From a checkpoint of a small mixture-of-experts model trained on Wikipedia.
Training: a variant of Adam for the experts, 199M tokens, 3029 steps.
Below are experts of layer 8 (counted from 0) of a mixture-of-experts language model. Rows are named router (the router's row for the expert), gate (a neuron's input weights, with its number), up (a neuron's input weights, with its number) and show model dimensions 0-95. Each number is 128 + 24 x the weight over its row's rms, rounded and kept within 0 to 255.
After each expert's rows: "gets" lists some tokens that make up at least twice as much of what it gets as of all text. This comes from a sample of Wikipedia text that the model never trained on. Tokens count by the router's weight.

# expert 0
router [115  93 127 108 125 151 143 124 104  90 118 149 111 104 132 116 153 135 116 125  75  98 119 104 106 118 115 121 173 117 138 160 160 137  86 108  81 151 161 128 149  86  97 101 117 172 121 120 139 130 126 129 108 119 135 139  84 136  96 137 132 129 144 104 143 111 108 100 106 180 156 115 120 131 129  95 150 104  87 142 134 125 100 154 103 101 117  85 128  77 154 142 145 163 137  81]
gate1 [ 99 120  95 121 174 159 180 135 136 141 186 119 138 123  78 118 112 103 111 179 151 136 126 136 126 119  83  88 120 107 123 152 106 127 100 116 155 149 134 123 127 144  82 112 126 137 160 162 126 101 143 100 133 170 130 160 123 125 100 104 151  97 156 158 147 141 149 107 138 148 149 146 146 152 129 133 198 114 120 143 152 136 163 119 166 137 148 121 105 125 118 130 154 106 122 107]
up1 [ 98 111  98 149 154 156 137 113 114 106 136 148 116 135 133 146 144 145 140 142 105 128 138  78 127 105 116 156  75 112 160 207 151 175  93 104 126 129 151 120 135 124 151 129 139 103 144 130 117 135 141 109  73 102 102 107 132 138 143 139 108 109 127 121 120 117 113 115 114 173 130  97  54 136 144 131 160 106 111 140 169 113 107 141 108 147 120 138 120 120  86 102  95 124 123  90]
gets: ".", " H", " K", " S", " P", " M"

# expert 5
router [140 123 123 164 145  89 150 127 125 110 118 141  88 155 138 152 106 157 137 141 132 112 115 132  94 115  95 125 133 155 136 170  99 122  99  81 158  65 148  96 111 152 117 161  95  92 144 135 142 185 108 130 137 108 118 100 113 167  91 118 123 150 121 164 117 129 114 182 136  80 129 137  95 128 133 125 158 112 117 148 127 119 106 125 135 153  96 116 160 171 114 139  99 105 137 131]
gate1 [131 164 131 121 171 136 190 133 112 161 137 102 109  93  79 122 138 129  94 126 139 114 132 138 133 128 100 110  99 168 111 120 116 116 137  93 160  98 120 160 126 153 102 160 139 115 113 129 153 134 155 111 130 153 160 139 181 129 137 109 151  59 137 158 130 126 150 140 113 173 123 132 178 133 122 162 166 147 132 127 129 109 147 114 159  89 116 122 142 137 128 119 150  97  84 127]
up1 [ 78  78  83 170 168 160 181 114 112 151 115 121 153 128 116 129 112 107 107 142 106 145 139  76 141 164 137 133 105 147 171 154 148 160 124 195 116 143 117 117 135 145 118 137 120 105 153  98  88 114 113 148 159 103 119 118 146 105 141  81 111 139 114 115 114 123  80 120 122 140 142 122 107 112 145 143 120 105 133 136 169 151 164 114  95 133 133 133 111 147 136 120 156 143 138 116]
gets: " |", " to", " in", "s", " was", "es"

# expert 8
router [167 136 166 124 106  90  97 108  84 173  83  95  90  96 108 121 110 115 136 108 124 116 141  98 116 133  61 157 137 125 109 117 145 146 152 101 122 141 145 127 145 115 128 121 155 135 150 133 116  90 159 180 132 134 118 119 136 156 176  76 151 139 132 124 134 117 153 130 159 101 129 132 131 105 119 133 107 101 111  80 127 104 131 131 119 106 157 158 170 117 156 159 130  97 132 121]
gate1 [133 146 147 144 173 162 136 152  95 152 149  78 117 108  89 141 122  83  97 115 124 119 118 113 167 116 126 108 117 153 143 145 151 135  84  82 164 109 145 120 117 118 116 129 125 161 114 145 114 129 149 122 154 131  93 160 177 148 159 125 129 121 114 161 132 121 142 135 108 143 137 123 162 122 147 145 149 133 131 113 152 140 198 125 126 130 142 118 120 100 179 177 151 154  77 109]
up1 [113 117 128 128 152 124 165  90 125 129 161 128 107 108 138 137 133 122 125 186 135 105 142  96 144 137 165 107 106 143 113 161 104 149 127 121 109 131  94  53 110 154 150 133  65 147 142  97 136 111 102 113 110 122 118 140 149 128 132 138 112 185 106 118  92 145 114 105 144 141 143  87  86 132 106 137 150 145 110 143 175 129 138 182 108 120 130  80 130 145 127  99 123 148 118 109]
gets: " and", "o", "a", "ro", " U", " O"

# expert 15
router [114 108 123 141 100 130 147 119 128 140 149  91 149 128 160 139 174 126 146  77 152 143 113 127 158 159  84 154  89 123  91 150 134 111  98 156 111 113 103 146 122 155  98 126 120 116 134 133 124 117 134 149 170 111 133 111 167 130 134 148 110 144 119 142 168 108  97 122  58 132 129  75 138 129 121 138 148 117 104 158 126 162  93 107 146 119 125 162 128 142 160 119 206 127 122 120]
gate1 [138 143 138 122 198 141 172 134 127 164 169 146  88 142  68 146 131 135 111 177 134 133 123 122 157 109  92 125  90 102 133 126 110 112  97  96 117 136 113  96 139 121  92 131 138 152 116 148 145 103 151 146 119 123 138 154 141 136  94 110 164 127 115 146 132 127 109 121 133 146 153 124 156 152 135 124 178 111 127 120 128 160 197  82 154 114 112 128 104 127 133 139 159 136  96 100]
up1 [ 90 124 153 121 141 142 141 113 139 145 122 113 118 176 109 142 110 152 141 138 144 148 163 104  96 164 162 157  92 144 152 145 135 174 112 149  89 117 111 120 135 144 137 138 103 114 142  91 132 100  80 132  90 116 107 148 156 148 126 123 117 140  88 130 119 170 129 131  98 142 152  62 125 169 148 165 134 166 127 170 162 137 141 103 111  97 119 133 120  95 146 112 127 173 120 118]
gets: " D", " R", " C", " B", " N", " c"

# expert 13
router [103 101 125  60 115 139 163 139  76 123 120 118 123 137 124 131 138 159 102 100 129 112 124  88 144 138 126  87 134 136  87  88 121 108 109 160 143 145 156 101 142 129 132 100 122 115 122 139 122 117  97 141 164 141  96 124 117 138 160 100 105 129 108 127  99 143 173 121 112 175 133 116 120 194 120 131 110  98 172 106 116 120 134 137 118 151 121 102 142 111  73  96 158 128 137 169]
gate9 [188 134 141 128 140 131 156 137 143 167 110 114 136 134 155 121 147 140  97 112 187  88 137 145 106 146 119  98 139 108 163 118 101 135 173  88 111 103 126 113 120 147 173 104 127 139 113 119 173 105  96 116 107 128  98 106 151 144  97 121 153 122 131 152  89  89 141 126  94 131 117 139 113 151 122 105 148 143  87 151 134 113  78 127 184 106 111 130  94 114 146 148 131 136  93 121]
up9 [124 123 119 159 144 162 140  86 104 122 139 183 147  98 107 105  90 129 111 136 112 156 102 146 134 161 108 125 129  73 124 150 165 166 150 120 128 128 143 158 112 139 128 153 130 110 125 138 121 108 118 100  85 146 156 152 129 136 121 157  91 127 136 116 114 117  86 157 119 122 101 122 181 140 104 103 142  90 140 130 116 150 103 136  94 168 125  87 168 152 147 109 119 127 189 114]
gets: " |", " (", " 1", " 2", " 3", " 4"